From a checkpoint of a small mixture-of-experts model trained on Wikipedia.
Size: 9 layers, width 192, vocabulary 16384.
Experts: 128 experts in each of 8 layers, 96 tanh GELU neurons an expert, 4 picks a token, a softmax router.
Training: a variant of Muon for the experts, 275M tokens, 8381 steps.
Below are experts of layer 3 (counted from 0) of a mixture-of-experts language model. Rows are named up (a neuron's input weights, with its number) and show model dimensions 96-191. Each number is 200 + 40 x the weight over its row's rms, rounded and kept within 0 to 999.
Before each expert's rows: "comes after" lists some tokens at least twice as common just before its tokens as in all text. This comes from a sample of Wikipedia text that the model never trained on. Tokens count by the router's weight.

# expert 37
comes after: " the", " a", " A", "'", "s", " The"
up0,211,224,233,185,225,195,231,218,217,232,170,169,201,164,227,201,186,204,234,197,207,153,186,256,243,240,214,141,181,306,242,207,138,192,180,181,215,212,195,186,240,117,226,236,191,226,219,97,166,120,194,266,174,200,165,230,139,230,221,230,185,179,252,172,182,236,212,203,265,100,157,162,222,235,156,95,200,240,232,171,142,254,197,253,204,173,212,150,147,218,145,207,125,168,202,222
up1,168,222,187,220,209,271,233,186,135,207,154,183,157,173,184,111,220,237,172,232,192,218,210,186,135,231,247,179,222,256,123,172,197,128,118,214,134,162,209,191,199,164,230,217,220,230,266,223,155,180,250,164,220,188,159,195,175,230,212,143,235,192,175,193,203,180,197,97,212,250,202,239,152,160,153,167,204,269,163,250,224,277,234,175,232,169,134,212,176,173,195,162,181,255,234,178
up2,135,129,210,236,221,243,198,241,165,318,145,232,168,265,151,190,182,216,224,189,169,212,208,125,172,153,170,261,200,198,210,199,152,198,240,242,198,211,164,240,237,88,155,240,217,217,213,232,158,247,181,202,231,207,236,178,251,203,254,187,238,243,200,210,221,173,164,86,206,202,182,215,187,287,158,168,168,211,198,261,178,197,208,169,213,216,233,210,220,216,188,220,272,232,189,244
up3,232,205,242,110,221,212,230,206,161,219,229,268,212,144,259,228,149,155,167,160,235,221,170,170,236,241,142,159,219,255,234,164,203,128,169,222,200,236,239,242,184,196,172,230,157,220,158,236,200,212,216,152,128,144,184,210,182,232,197,232,228,187,145,231,204,192,205,234,209,183,247,175,166,178,206,115,179,186,172,159,170,200,239,180,199,132,169,226,163,178,279,221,185,130,221,202
up4,198,236,227,98,232,268,200,205,231,198,190,209,192,149,110,202,220,166,189,190,159,185,199,129,210,194,254,153,207,227,191,204,191,164,186,216,200,139,194,227,173,176,192,223,214,196,202,183,194,162,259,159,249,170,215,171,195,201,187,225,181,219,282,211,236,203,201,142,247,129,219,180,224,144,207,171,163,179,245,200,156,216,192,250,208,232,160,272,244,152,227,125,215,245,186,230
up5,115,270,256,220,258,230,208,195,234,208,153,200,229,274,191,150,255,295,145,184,158,147,241,145,153,171,183,226,187,172,211,156,212,215,179,149,257,245,226,169,221,159,163,198,168,180,154,181,172,211,197,178,310,181,159,177,171,182,188,95,201,168,238,160,259,180,168,173,269,206,184,191,184,203,177,205,147,228,186,236,161,264,150,234,213,206,175,202,190,154,266,136,244,161,189,237
up6,168,177,228,210,205,210,269,207,162,224,238,262,223,234,177,183,164,214,198,138,193,120,182,220,216,166,182,98,240,256,241,217,189,130,231,171,195,147,229,222,148,144,251,193,191,178,151,186,219,220,164,223,288,217,191,237,250,243,239,166,120,136,202,288,145,196,221,220,191,237,194,221,164,191,247,242,194,220,280,209,190,193,163,187,137,218,200,175,155,241,243,136,150,195,189,249
up7,179,176,160,187,179,235,167,168,209,213,202,243,258,181,123,163,256,158,202,220,122,131,172,225,159,186,189,173,174,207,188,151,186,160,225,190,213,190,243,245,185,194,233,186,267,179,210,193,193,204,153,228,237,156,130,238,167,220,159,227,139,141,221,261,254,125,186,129,248,129,324,229,138,160,255,261,283,231,249,151,186,254,170,183,161,216,161,180,126,272,212,225,248,213,181,222
up8,210,116,231,180,198,252,197,142,144,271,159,299,167,206,167,230,225,248,226,177,166,207,234,235,250,118,224,163,186,169,289,284,189,170,149,183,128,253,214,203,239,210,231,204,179,196,211,151,262,226,159,185,196,186,191,200,141,218,175,184,238,224,171,196,188,221,138,205,113,209,241,187,95,239,160,131,201,261,175,180,268,142,229,198,180,174,156,193,233,183,201,224,176,179,176,238
up9,219,183,116,203,159,192,214,196,216,212,142,192,177,164,240,183,251,210,156,237,171,220,178,289,140,178,176,196,182,238,298,242,222,186,211,198,231,230,154,180,192,185,213,229,206,262,195,194,245,166,268,184,223,173,136,225,105,222,168,184,203,161,294,182,170,156,124,202,195,166,219,258,179,228,184,183,229,216,197,221,170,64,227,114,174,164,217,145,130,226,172,203,142,214,200,161
up10,228,153,163,239,260,193,196,191,196,180,211,216,187,185,177,195,226,270,217,204,211,238,203,235,234,234,186,158,174,158,189,257,162,190,149,241,190,227,248,170,172,215,229,279,231,165,262,151,240,231,198,224,212,260,180,238,208,220,165,223,110,179,209,211,194,252,211,117,196,104,134,213,132,155,200,236,76,236,173,204,205,153,201,208,233,219,192,242,238,237,127,209,212,241,176,216
up11,155,180,236,208,258,241,131,204,183,189,220,189,230,240,219,259,237,168,142,193,129,171,212,206,169,198,207,227,225,159,184,235,273,204,202,181,297,147,147,192,177,172,233,222,174,233,215,186,266,232,232,253,254,181,195,146,225,225,212,194,211,217,211,254,175,202,176,164,207,204,286,225,182,228,151,144,196,210,214,206,169,189,165,197,137,196,245,281,253,234,217,222,229,233,236,182
up12,249,151,183,215,212,239,218,134,159,182,198,189,254,188,196,222,200,231,199,205,199,250,193,232,226,126,210,96,213,212,246,234,190,173,120,176,157,207,184,211,228,203,243,228,215,215,235,199,244,222,205,206,187,231,230,228,259,168,259,210,210,147,141,204,189,202,197,268,192,230,175,143,224,220,148,152,196,202,257,135,161,212,205,188,138,183,224,184,241,158,206,220,211,156,240,213
up13,264,267,199,168,251,210,205,208,102,238,140,194,223,222,248,208,149,224,161,166,153,167,145,181,256,214,243,234,174,168,220,178,232,181,163,145,196,210,244,213,259,199,222,209,221,141,271,217,216,195,222,272,164,195,160,231,94,212,234,160,273,205,208,197,114,180,127,141,160,225,165,159,144,78,179,215,184,179,184,168,174,225,193,228,225,176,206,218,164,200,170,229,173,243,232,263
up14,175,120,234,185,207,166,229,184,228,163,228,214,193,247,194,247,185,338,216,201,157,198,191,262,203,200,172,246,278,237,148,176,214,172,126,184,179,208,112,159,201,138,177,176,215,203,150,210,210,227,236,163,266,252,128,153,314,173,187,180,217,197,221,200,230,253,168,220,210,162,214,190,175,149,155,159,73,202,244,261,213,190,203,194,195,218,189,178,194,296,195,136,200,133,178,189
up15,152,273,142,161,169,258,218,228,231,224,161,157,259,167,212,171,278,199,184,213,233,199,241,152,172,225,191,236,184,212,180,233,159,162,163,230,253,238,228,221,147,169,241,244,220,192,172,184,251,168,263,197,215,184,226,284,263,200,175,159,200,238,235,220,199,138,151,195,225,126,152,234,207,204,218,207,156,241,175,187,134,150,215,226,173,232,217,238,250,190,241,124,259,182,192,243
up16,140,186,186,209,231,171,191,252,188,129,147,235,154,193,174,238,208,220,240,239,207,212,172,261,208,177,240,142,213,261,260,155,173,192,223,216,229,179,170,207,125,162,193,224,156,201,247,162,182,154,256,229,187,200,227,295,209,212,139,186,120,171,217,176,246,249,149,185,204,197,199,263,189,192,218,209,210,126,172,233,218,268,226,154,246,224,177,203,185,209,285,90,131,194,190,196
up17,194,212,208,136,182,264,176,234,174,239,167,221,218,230,186,250,221,157,204,202,197,213,159,179,263,172,227,150,138,234,271,163,168,219,195,229,205,289,156,240,203,189,223,215,194,204,161,201,184,176,285,180,206,225,163,208,199,164,165,190,209,180,269,225,213,209,294,198,192,175,211,222,144,241,251,183,191,133,243,226,174,178,108,169,221,213,149,166,305,210,255,195,196,191,168,186
up18,217,192,214,213,238,270,232,213,178,167,165,214,169,193,236,227,282,159,103,267,159,229,190,190,145,175,149,228,138,216,208,219,177,178,177,181,211,231,223,149,173,177,267,197,220,174,195,195,187,185,158,175,111,184,162,259,222,220,232,189,187,250,222,234,208,143,166,211,192,248,202,246,194,219,157,225,184,184,161,245,173,271,208,209,302,209,226,181,214,228,169,194,241,124,155,223
up19,124,217,140,212,223,187,192,250,219,169,147,239,223,233,189,203,231,190,192,196,224,151,242,168,205,145,231,235,184,230,249,242,233,164,180,234,189,166,205,246,226,154,244,191,172,177,130,173,177,260,245,180,161,183,146,194,140,199,205,251,213,135,155,248,248,207,198,165,203,192,215,162,201,124,216,169,221,237,244,149,231,245,227,195,200,177,210,228,307,213,243,226,154,165,192,170
up20,253,160,229,156,147,154,199,156,195,202,194,214,203,216,213,228,77,187,256,232,182,219,136,160,234,112,143,155,127,182,192,255,183,188,192,152,193,130,174,155,215,203,242,281,239,224,223,185,321,277,152,215,187,155,114,234,221,156,225,194,184,201,207,255,115,208,174,184,211,247,214,182,220,265,254,188,209,178,218,219,206,202,189,179,168,154,171,233,256,152,147,215,189,266,137,222
up21,229,220,271,197,224,209,255,172,212,165,186,251,229,159,99,208,256,186,266,148,183,248,205,226,173,204,199,194,200,190,186,167,240,172,107,155,153,158,170,209,111,230,229,183,219,231,280,212,201,217,167,254,268,201,171,212,175,268,219,193,199,154,261,223,180,178,228,180,150,288,203,151,144,207,255,168,174,150,207,228,183,201,135,280,237,277,208,194,156,144,300,144,181,200,210,250
up22,190,175,197,194,245,273,228,230,189,221,167,221,198,207,197,213,149,272,210,148,163,191,243,280,134,205,219,210,141,247,181,184,228,160,131,177,288,153,117,209,188,221,268,291,268,246,251,240,171,160,158,267,209,218,144,190,278,104,210,207,185,162,179,230,239,129,152,230,217,171,121,215,166,197,213,212,198,230,169,144,225,176,165,242,127,239,160,162,223,191,193,177,146,176,200,228
up23,152,215,235,168,188,215,210,163,173,239,202,214,126,245,195,157,264,306,91,250,162,200,242,132,157,214,187,190,178,237,200,209,206,221,236,133,179,96,191,289,201,154,205,204,183,173,212,151,173,298,197,233,188,171,232,185,218,315,176,188,140,219,219,202,109,234,202,206,175,180,208,177,295,113,220,148,113,230,257,269,235,200,220,172,155,193,207,170,206,208,174,207,208,189,173,211
up24,236,247,168,192,299,197,254,200,250,220,171,241,172,229,251,239,97,170,145,240,162,216,239,203,221,146,261,144,96,247,221,195,146,174,140,222,236,82,159,144,180,189,194,228,200,233,182,245,172,264,139,186,155,239,191,149,205,185,200,202,169,240,230,211,201,172,250,181,213,219,167,173,159,241,262,202,145,169,221,193,213,193,213,242,202,171,203,225,238,246,185,148,230,166,177,241
up25,257,193,232,223,213,239,159,185,230,204,229,208,128,256,177,114,200,174,220,232,141,156,170,233,144,204,191,250,217,187,175,199,268,172,234,142,209,317,253,159,233,240,219,178,263,262,248,172,239,147,175,197,153,170,230,275,254,291,170,181,210,184,212,232,231,130,188,230,199,162,290,213,266,169,249,142,204,122,176,225,185,213,129,158,187,248,164,274,233,180,232,194,167,193,215,224
up26,257,242,131,229,254,232,217,208,229,175,210,183,267,158,169,120,231,216,306,225,157,249,262,175,230,202,159,245,214,160,184,280,210,223,216,230,250,167,214,181,151,149,221,240,238,230,191,180,155,216,175,249,189,119,209,216,206,236,200,187,219,177,203,187,244,265,199,221,173,164,206,247,232,173,187,190,228,282,172,125,161,102,175,243,242,213,199,188,123,153,226,179,258,147,271,224
up27,142,208,117,238,223,195,203,213,181,158,143,160,141,153,268,206,146,272,188,235,211,130,181,226,260,233,246,202,154,131,281,182,271,315,181,216,240,211,251,176,193,166,239,274,178,179,233,171,174,185,218,172,236,182,208,185,277,216,226,162,206,169,219,223,244,261,223,220,193,228,113,223,199,234,220,200,90,259,165,207,198,144,180,197,196,226,121,287,167,181,171,106,167,176,193,276
up28,258,202,262,158,228,196,312,149,197,169,234,225,185,236,202,242,216,245,205,226,128,184,119,185,210,136,88,114,145,121,178,156,246,210,175,201,271,146,204,208,199,161,166,182,205,142,208,92,154,176,192,259,127,180,196,252,265,189,161,153,183,150,227,245,117,153,217,186,188,124,192,234,167,181,190,188,239,228,225,199,207,233,196,191,176,220,203,203,224,220,201,165,158,266,146,210
up29,191,223,210,276,140,298,160,223,237,272,205,181,242,252,159,183,143,244,182,196,176,205,162,263,191,152,268,229,206,231,234,159,209,207,106,220,186,177,174,208,242,155,180,198,235,144,187,171,175,181,224,250,243,195,209,247,198,226,141,148,263,155,253,247,229,209,166,168,229,246,260,237,171,149,204,208,166,224,285,83,108,227,228,168,179,169,134,167,167,122,250,174,231,213,247,210
up30,218,183,132,232,163,155,207,227,200,218,234,183,247,225,143,229,283,176,160,138,193,236,173,198,205,170,175,271,207,180,211,180,280,143,143,199,211,186,147,159,202,190,213,228,187,192,196,149,188,205,219,257,263,222,198,201,209,206,243,201,171,224,204,272,230,231,213,249,242,252,183,182,181,124,239,186,177,211,157,173,205,158,114,210,177,189,120,172,132,245,216,209,300,236,219,198
up31,222,165,220,237,229,288,260,179,194,167,161,216,213,257,137,192,116,202,223,224,206,245,221,176,156,212,237,206,155,262,285,199,214,146,177,211,148,155,129,153,187,140,241,215,228,205,119,237,194,212,189,124,202,203,199,178,203,219,139,183,156,194,186,160,118,279,255,226,228,211,142,115,169,144,132,214,206,222,175,198,190,161,221,220,216,190,201,154,177,240,269,210,282,147,144,168
up32,286,183,253,184,217,298,180,307,219,231,180,193,266,172,144,252,214,191,157,213,151,263,214,216,158,191,264,125,176,199,233,224,206,149,192,151,130,171,265,168,183,218,248,240,196,175,195,194,194,168,196,234,210,187,200,232,257,267,212,141,232,86,148,192,242,197,259,157,243,144,176,173,231,138,218,232,172,218,243,158,191,110,161,157,182,244,205,258,147,203,174,255,233,142,177,225
up33,175,184,291,168,215,193,221,218,232,167,234,202,162,195,122,208,163,186,232,210,178,159,273,138,118,157,278,135,183,202,211,111,203,158,177,171,128,208,174,246,208,219,200,226,254,188,217,142,198,215,207,258,209,180,238,244,170,258,251,155,175,238,225,218,154,258,192,215,156,189,219,217,230,212,148,165,145,143,321,168,195,108,264,177,230,221,203,255,185,204,200,165,184,220,178,190
up34,254,202,201,159,204,206,188,205,164,258,181,267,172,277,169,220,329,222,179,222,163,216,225,251,232,189,151,249,160,103,314,178,202,218,190,192,239,259,236,237,188,185,185,218,196,173,214,146,196,194,202,174,239,109,224,174,186,161,227,120,208,167,212,169,154,221,260,224,169,205,188,189,207,143,233,186,248,250,250,214,223,183,165,265,142,199,216,293,267,171,183,169,160,228,252,221
up35,267,226,224,209,233,230,218,192,156,280,210,249,220,216,121,144,252,191,191,219,131,221,254,187,182,168,232,200,129,214,183,272,205,198,171,156,260,198,199,258,158,195,188,248,308,257,216,229,250,162,218,172,216,156,209,180,206,211,191,225,238,252,137,178,213,178,177,185,120,155,237,188,190,179,142,201,216,260,192,165,206,166,115,194,231,143,225,254,172,289,232,201,205,184,262,230
up36,138,99,187,171,251,200,232,201,175,252,183,270,201,239,185,267,260,183,252,189,170,260,240,177,156,126,180,96,205,167,175,246,209,224,129,222,201,187,171,141,265,202,169,224,251,190,141,235,180,212,224,179,248,170,259,194,232,181,310,182,239,235,212,165,189,82,208,184,172,190,222,203,160,239,208,199,173,164,188,214,202,262,204,200,261,184,211,199,119,170,141,96,220,210,195,234
up37,204,254,283,181,243,227,230,178,219,210,150,139,208,215,208,187,194,188,214,188,151,205,243,241,156,136,189,231,149,217,168,278,237,192,126,154,187,136,201,204,183,201,229,221,218,175,248,216,151,175,279,237,299,94,326,209,307,141,252,133,174,175,176,244,183,164,210,219,150,211,158,143,161,190,171,154,205,226,212,202,277,192,174,205,168,169,145,179,183,191,169,256,192,250,200,273
up38,209,206,294,217,167,167,175,246,218,170,111,311,255,201,233,174,199,196,133,117,184,188,138,218,231,211,173,188,165,181,255,162,190,215,230,225,201,174,160,275,227,187,229,205,176,190,237,212,240,246,149,288,269,223,249,185,210,229,194,177,210,245,225,221,179,176,205,161,176,186,204,242,167,189,147,163,216,185,224,226,169,180,168,195,183,170,235,303,181,220,188,229,218,230,211,192
up39,224,169,178,184,234,282,234,229,186,170,150,204,191,238,160,185,233,158,151,249,172,233,225,133,195,172,230,216,244,190,274,124,201,182,252,87,171,134,210,197,248,171,248,206,160,231,202,169,223,215,139,196,246,175,145,189,250,208,232,176,116,231,183,149,254,138,204,151,262,198,223,183,204,211,203,225,125,189,198,191,254,193,265,206,165,262,207,222,192,187,188,219,274,152,222,210
up40,128,186,287,225,130,229,198,217,186,214,159,249,209,196,243,264,192,229,245,176,182,269,120,229,137,139,222,255,148,189,157,205,203,249,205,220,205,221,207,226,146,172,178,194,193,156,192,262,170,216,179,155,287,197,188,177,151,245,229,201,241,223,187,207,246,136,188,202,197,152,170,197,231,198,232,271,217,186,234,175,172,125,104,146,198,223,176,206,195,257,225,134,211,195,172,202
up41,181,275,185,253,193,151,205,191,252,202,157,209,137,268,202,219,221,161,216,252,202,202,239,182,255,204,187,208,197,190,216,290,217,160,218,209,250,185,222,183,171,180,254,243,151,213,188,195,184,167,242,234,195,189,240,215,117,177,207,182,185,182,199,282,253,224,253,250,161,164,96,236,127,291,177,204,184,251,216,234,161,195,231,183,249,186,165,172,123,179,129,103,264,191,185,201
up42,259,243,245,224,219,170,209,189,199,200,204,217,182,250,222,212,182,213,252,287,118,207,168,211,261,163,175,274,145,178,144,179,226,161,117,179,199,217,183,238,237,169,226,236,146,224,194,175,242,199,220,266,187,207,336,226,227,238,226,201,173,216,238,213,221,203,229,138,208,200,237,237,221,187,231,206,192,157,201,215,153,238,141,204,144,204,168,170,177,148,184,155,207,147,228,239
up43,246,138,259,142,177,220,172,216,181,147,208,268,200,162,200,175,172,251,204,220,173,217,249,111,220,161,192,182,129,220,242,219,172,218,134,229,227,195,196,198,218,197,208,240,197,217,265,186,201,224,234,215,161,200,206,176,252,201,207,201,197,208,277,271,223,199,249,117,235,289,180,135,215,237,163,161,145,236,255,230,219,203,186,211,208,199,190,229,140,161,224,173,171,190,96,211
up44,196,157,212,126,263,201,177,244,132,233,212,254,234,209,162,238,142,247,101,129,206,186,215,175,238,201,191,170,195,261,176,203,188,175,159,190,235,141,192,238,186,199,183,243,213,150,185,75,135,190,214,175,221,221,159,271,105,175,222,135,202,160,265,253,204,183,241,232,178,155,215,164,273,238,221,151,200,214,207,216,205,222,136,217,180,185,237,241,265,258,218,229,137,246,190,205
up45,170,194,263,172,304,194,212,238,197,170,158,172,164,256,246,206,223,154,273,239,185,217,207,172,218,175,193,199,161,173,211,184,170,225,190,224,244,181,166,148,175,165,206,232,205,235,250,196,272,227,213,202,132,223,172,213,178,195,188,193,243,119,224,223,220,239,207,192,150,307,200,117,177,204,258,202,213,192,200,227,216,174,198,174,178,168,165,228,262,167,280,177,175,220,212,174
up46,256,278,175,158,374,265,195,172,193,168,171,198,179,252,179,232,200,196,134,118,135,218,204,162,206,216,247,197,124,158,176,192,281,163,234,165,220,209,217,172,173,131,238,209,194,148,236,223,149,168,264,212,254,197,196,191,219,269,204,149,184,160,227,178,181,143,271,207,205,206,223,257,175,194,192,149,223,252,202,258,194,204,191,212,177,274,182,206,196,197,215,145,242,243,208,178
up47,246,263,247,155,217,216,219,297,123,247,207,262,194,235,238,211,197,152,232,246,161,185,204,225,256,223,252,171,226,179,176,141,205,173,178,153,119,160,197,224,231,176,159,221,211,156,142,228,178,226,216,145,161,205,156,244,275,224,188,176,172,185,205,317,231,220,201,231,183,162,233,209,155,206,261,236,184,228,270,180,178,134,194,283,225,202,146,181,200,234,196,163,137,221,226,155
up48,221,185,256,141,182,179,203,184,132,170,93,237,241,201,189,191,287,225,117,162,160,189,193,206,161,134,184,112,161,230,224,248,210,241,213,184,285,241,172,224,205,156,228,243,137,190,210,269,184,102,229,179,241,131,232,183,220,236,186,201,153,211,229,190,202,204,153,213,228,144,236,231,171,259,218,190,229,270,170,152,158,267,190,185,241,171,191,198,180,171,139,207,212,255,162,217
up49,197,205,211,202,209,179,228,251,167,212,249,179,152,238,228,155,236,170,107,276,186,203,147,279,156,225,211,192,228,197,224,246,128,169,170,187,136,279,164,221,166,182,212,245,224,252,76,174,179,208,168,178,227,175,150,244,232,204,244,155,140,209,203,235,204,255,162,149,210,227,177,134,205,162,267,223,177,151,192,260,284,165,201,207,213,229,228,197,173,193,194,169,218,202,215,248
up50,127,229,202,128,253,170,171,219,205,246,212,238,182,224,166,247,280,254,168,158,204,226,205,217,178,143,160,281,185,159,168,200,228,172,206,163,223,190,269,289,196,180,272,214,220,163,183,235,143,183,155,166,195,163,194,235,107,148,200,147,216,193,201,245,232,182,205,202,189,195,174,200,261,211,177,180,209,165,137,233,239,206,153,135,132,203,123,228,243,274,277,205,244,147,172,213
up51,250,216,232,197,241,244,219,170,156,203,263,246,163,222,158,241,145,244,210,203,194,241,175,69,165,185,203,187,147,200,164,192,217,175,219,182,166,110,167,142,215,220,212,206,199,262,164,158,185,148,237,216,180,185,278,212,223,125,250,213,212,188,230,169,186,156,207,172,171,114,223,183,158,147,176,219,165,196,285,172,195,180,175,187,164,180,231,212,259,156,240,188,254,178,259,171
up52,214,151,213,208,145,130,176,121,188,234,142,224,213,210,142,209,213,218,192,177,159,232,223,144,169,219,231,222,207,243,171,235,212,208,160,263,195,281,183,238,161,180,227,218,222,265,158,220,255,180,161,158,185,152,217,232,191,215,250,207,111,167,181,264,140,219,207,229,226,153,183,190,132,303,148,173,187,258,167,259,255,189,185,291,193,151,194,271,228,138,197,165,274,144,249,201
up53,142,180,168,217,197,193,240,180,165,175,159,232,137,195,182,144,303,185,234,285,179,157,238,236,226,194,223,244,217,148,253,220,119,156,138,184,270,201,112,190,136,168,206,233,137,142,219,155,183,202,226,187,212,176,216,233,115,177,212,125,175,171,205,167,236,222,254,167,207,186,246,207,219,213,204,197,178,141,213,224,170,241,101,193,201,212,219,205,251,229,221,205,206,229,236,246
up54,140,221,171,239,238,196,252,246,225,223,133,203,214,231,189,198,210,171,212,191,209,171,187,167,159,182,112,278,77,162,171,215,200,192,186,207,267,193,206,241,211,203,176,195,157,151,103,162,252,210,193,167,202,229,233,191,178,242,192,156,238,207,210,204,101,203,170,131,206,152,224,176,239,134,283,169,144,184,283,179,194,199,203,219,152,214,179,239,260,171,249,137,204,218,155,215
up55,172,154,157,278,288,222,242,259,173,217,169,248,246,206,142,210,214,140,146,191,161,247,184,244,200,169,182,174,242,138,153,230,174,234,197,212,252,180,148,120,156,212,238,210,163,119,197,230,237,220,240,250,243,123,175,203,185,255,174,133,214,217,165,257,187,189,201,191,195,167,182,244,183,213,139,231,113,198,166,149,194,231,252,235,79,141,128,166,226,213,200,202,208,140,184,192
up56,211,108,236,156,150,222,185,185,206,206,170,203,251,168,156,241,246,256,236,146,218,175,199,189,216,114,133,154,215,187,145,211,202,203,246,146,192,271,251,233,175,212,179,205,257,175,216,135,209,233,236,254,209,152,205,151,246,221,204,218,148,208,238,173,245,133,224,175,158,217,152,203,188,192,212,145,207,229,194,173,202,186,184,169,180,196,256,204,286,205,291,161,162,247,175,179
up57,240,178,201,262,243,245,224,241,198,183,218,199,206,172,194,238,298,197,199,231,183,191,184,191,272,137,237,221,164,151,203,188,204,112,202,200,171,140,220,205,173,229,190,247,253,253,259,249,257,234,203,117,212,193,265,253,144,142,192,153,157,194,196,152,158,155,222,188,194,133,176,91,148,162,242,117,201,199,149,149,279,222,230,246,154,188,167,186,145,257,274,151,210,181,183,285
up58,209,213,240,275,205,262,238,213,129,229,137,171,185,141,163,180,236,127,199,185,206,222,132,170,231,143,152,188,194,86,220,248,229,189,212,214,287,150,167,220,266,180,163,201,222,198,211,212,209,156,208,191,198,153,258,161,141,139,272,199,184,188,234,247,247,127,249,154,262,172,179,157,137,202,286,107,181,263,243,188,136,146,157,181,205,162,174,286,176,199,177,165,183,193,168,197
up59,268,187,143,175,245,188,224,233,227,221,223,184,167,258,157,174,212,217,231,186,183,173,219,173,198,219,151,278,199,179,271,111,236,166,135,196,193,192,154,222,183,180,259,249,194,159,208,256,110,153,214,200,215,193,233,254,171,261,206,196,173,217,129,179,224,185,246,134,247,125,180,221,230,110,230,177,250,199,258,188,261,117,201,171,178,219,184,216,243,195,201,161,212,198,146,167
up60,238,203,236,193,245,189,187,240,221,223,231,211,261,227,173,161,207,175,185,197,178,195,140,174,254,227,204,317,169,221,120,290,160,225,155,160,197,189,230,150,172,178,193,204,165,247,180,180,139,141,256,309,270,178,143,210,211,193,129,175,235,234,255,202,245,155,180,170,184,224,232,147,231,210,190,254,180,250,185,176,201,144,112,147,228,204,155,184,162,198,274,200,189,225,124,169
up61,200,197,203,183,261,174,195,258,164,211,175,233,145,174,184,99,258,188,227,240,138,258,186,174,222,231,185,208,192,201,159,276,269,166,241,257,182,214,157,235,157,182,161,222,235,192,211,166,108,207,235,214,259,139,200,273,190,187,171,198,163,175,205,205,122,195,234,146,277,213,110,173,160,198,179,179,124,215,287,171,245,230,184,186,206,153,175,234,204,264,245,169,155,190,184,165
up62,211,127,167,305,156,217,163,235,203,185,126,272,192,204,179,187,152,122,141,154,213,259,211,157,201,225,177,215,136,163,197,239,220,193,171,156,164,219,226,186,204,190,261,203,213,232,202,216,184,113,170,232,244,198,208,296,199,176,142,199,201,196,223,233,179,195,220,220,175,154,238,153,223,174,187,238,198,201,251,150,171,163,204,189,120,222,203,245,186,157,170,269,198,247,215,143
up63,196,147,194,155,155,177,221,179,252,220,200,197,212,111,249,198,193,244,204,216,161,172,287,236,213,190,234,150,214,128,194,159,250,133,151,162,228,220,171,281,173,171,270,257,267,220,196,168,281,191,137,153,229,235,204,163,247,277,314,233,185,208,259,223,193,191,213,196,196,150,109,173,205,179,194,63,259,191,204,250,170,194,179,239,201,207,236,157,197,183,208,209,156,162,173,185
up64,215,243,151,179,203,246,202,190,163,240,177,183,182,236,223,166,209,251,173,198,146,201,212,107,175,223,236,221,266,197,272,208,238,198,182,173,261,196,141,191,172,208,209,188,176,141,226,252,143,229,227,260,172,140,248,208,204,181,169,192,95,173,222,220,187,235,212,206,133,104,220,196,220,195,162,168,118,140,229,168,169,276,160,248,214,131,214,188,193,228,180,222,163,214,178,193
up65,190,200,253,203,154,210,202,185,74,201,235,282,231,268,143,156,170,191,178,192,205,204,193,221,254,233,287,239,86,192,220,128,191,164,177,249,138,215,134,186,219,192,193,225,150,204,200,242,239,233,203,173,219,195,174,234,149,169,270,170,201,221,150,181,208,146,212,179,154,183,167,191,158,163,188,154,147,174,174,240,121,206,147,213,202,141,179,250,213,203,244,182,190,228,120,238
up66,192,154,188,193,220,232,249,234,196,186,190,250,213,131,241,273,262,240,156,170,188,166,302,220,198,227,225,245,155,189,249,170,212,185,109,163,138,166,172,217,159,215,227,263,209,170,159,208,196,211,161,175,157,192,173,211,209,181,276,187,228,185,173,166,158,178,196,238,152,172,219,192,196,240,151,225,155,221,212,197,153,141,255,174,198,207,184,169,255,182,218,185,206,192,238,206
up67,151,207,276,240,218,175,165,208,242,167,164,178,186,250,219,126,198,221,184,172,197,172,144,221,184,220,124,163,151,203,194,267,249,173,146,139,157,225,213,275,243,201,213,203,154,179,173,175,147,271,193,256,199,152,210,189,181,163,209,246,226,148,263,233,190,147,183,248,271,236,202,246,188,202,308,213,151,288,203,207,239,249,177,247,213,173,164,246,108,207,190,202,173,210,127,254
up68,233,241,160,191,153,171,163,231,133,189,235,241,173,161,169,184,217,184,134,211,215,222,190,142,178,163,197,208,191,227,169,170,287,137,194,211,208,179,221,64,266,173,189,213,185,155,197,201,203,102,210,309,212,213,209,233,220,248,184,194,226,129,206,199,157,150,216,150,182,206,279,217,158,193,214,167,132,260,213,113,174,176,188,252,217,221,226,225,177,256,221,182,232,242,104,220
up69,138,189,199,219,175,238,222,206,198,191,196,246,229,126,122,209,246,192,158,249,187,219,162,189,227,256,194,228,195,209,161,246,156,177,201,133,179,180,220,211,195,160,206,184,225,178,266,203,200,135,242,216,226,180,175,189,200,211,189,155,231,229,206,224,90,166,242,222,235,209,213,253,125,195,238,223,114,250,155,209,236,140,238,212,125,160,196,184,182,166,176,250,173,126,163,240
up70,173,167,183,284,157,143,203,312,103,241,257,209,217,263,136,244,139,218,208,233,205,195,253,217,211,246,222,146,199,244,204,137,187,128,236,185,164,192,249,182,201,146,195,190,204,200,136,158,225,162,240,257,187,232,260,242,231,191,216,169,222,228,225,225,219,181,218,208,287,196,244,195,166,159,238,265,235,201,280,201,194,209,181,207,210,242,219,225,222,203,206,182,212,201,174,253
up71,147,210,198,233,242,248,227,213,196,227,148,209,213,195,208,155,211,177,111,158,187,185,244,195,219,254,249,193,211,180,147,187,307,248,199,178,194,206,146,200,201,183,180,181,239,192,174,225,213,246,225,203,263,139,138,206,206,206,204,187,164,177,213,147,185,223,239,203,209,262,147,147,264,181,209,183,179,260,193,71,179,165,169,227,239,188,230,168,272,196,186,206,248,151,208,168
up72,141,242,193,260,153,170,218,293,217,220,121,173,235,204,132,198,191,195,219,139,188,262,277,197,130,162,206,225,241,249,220,178,243,223,180,152,225,242,194,193,179,204,196,242,157,196,184,246,91,260,247,215,156,200,250,213,219,236,176,197,108,230,205,218,139,198,169,244,225,119,173,210,211,198,215,173,162,201,169,193,224,271,96,229,186,168,201,293,199,264,222,214,180,122,212,231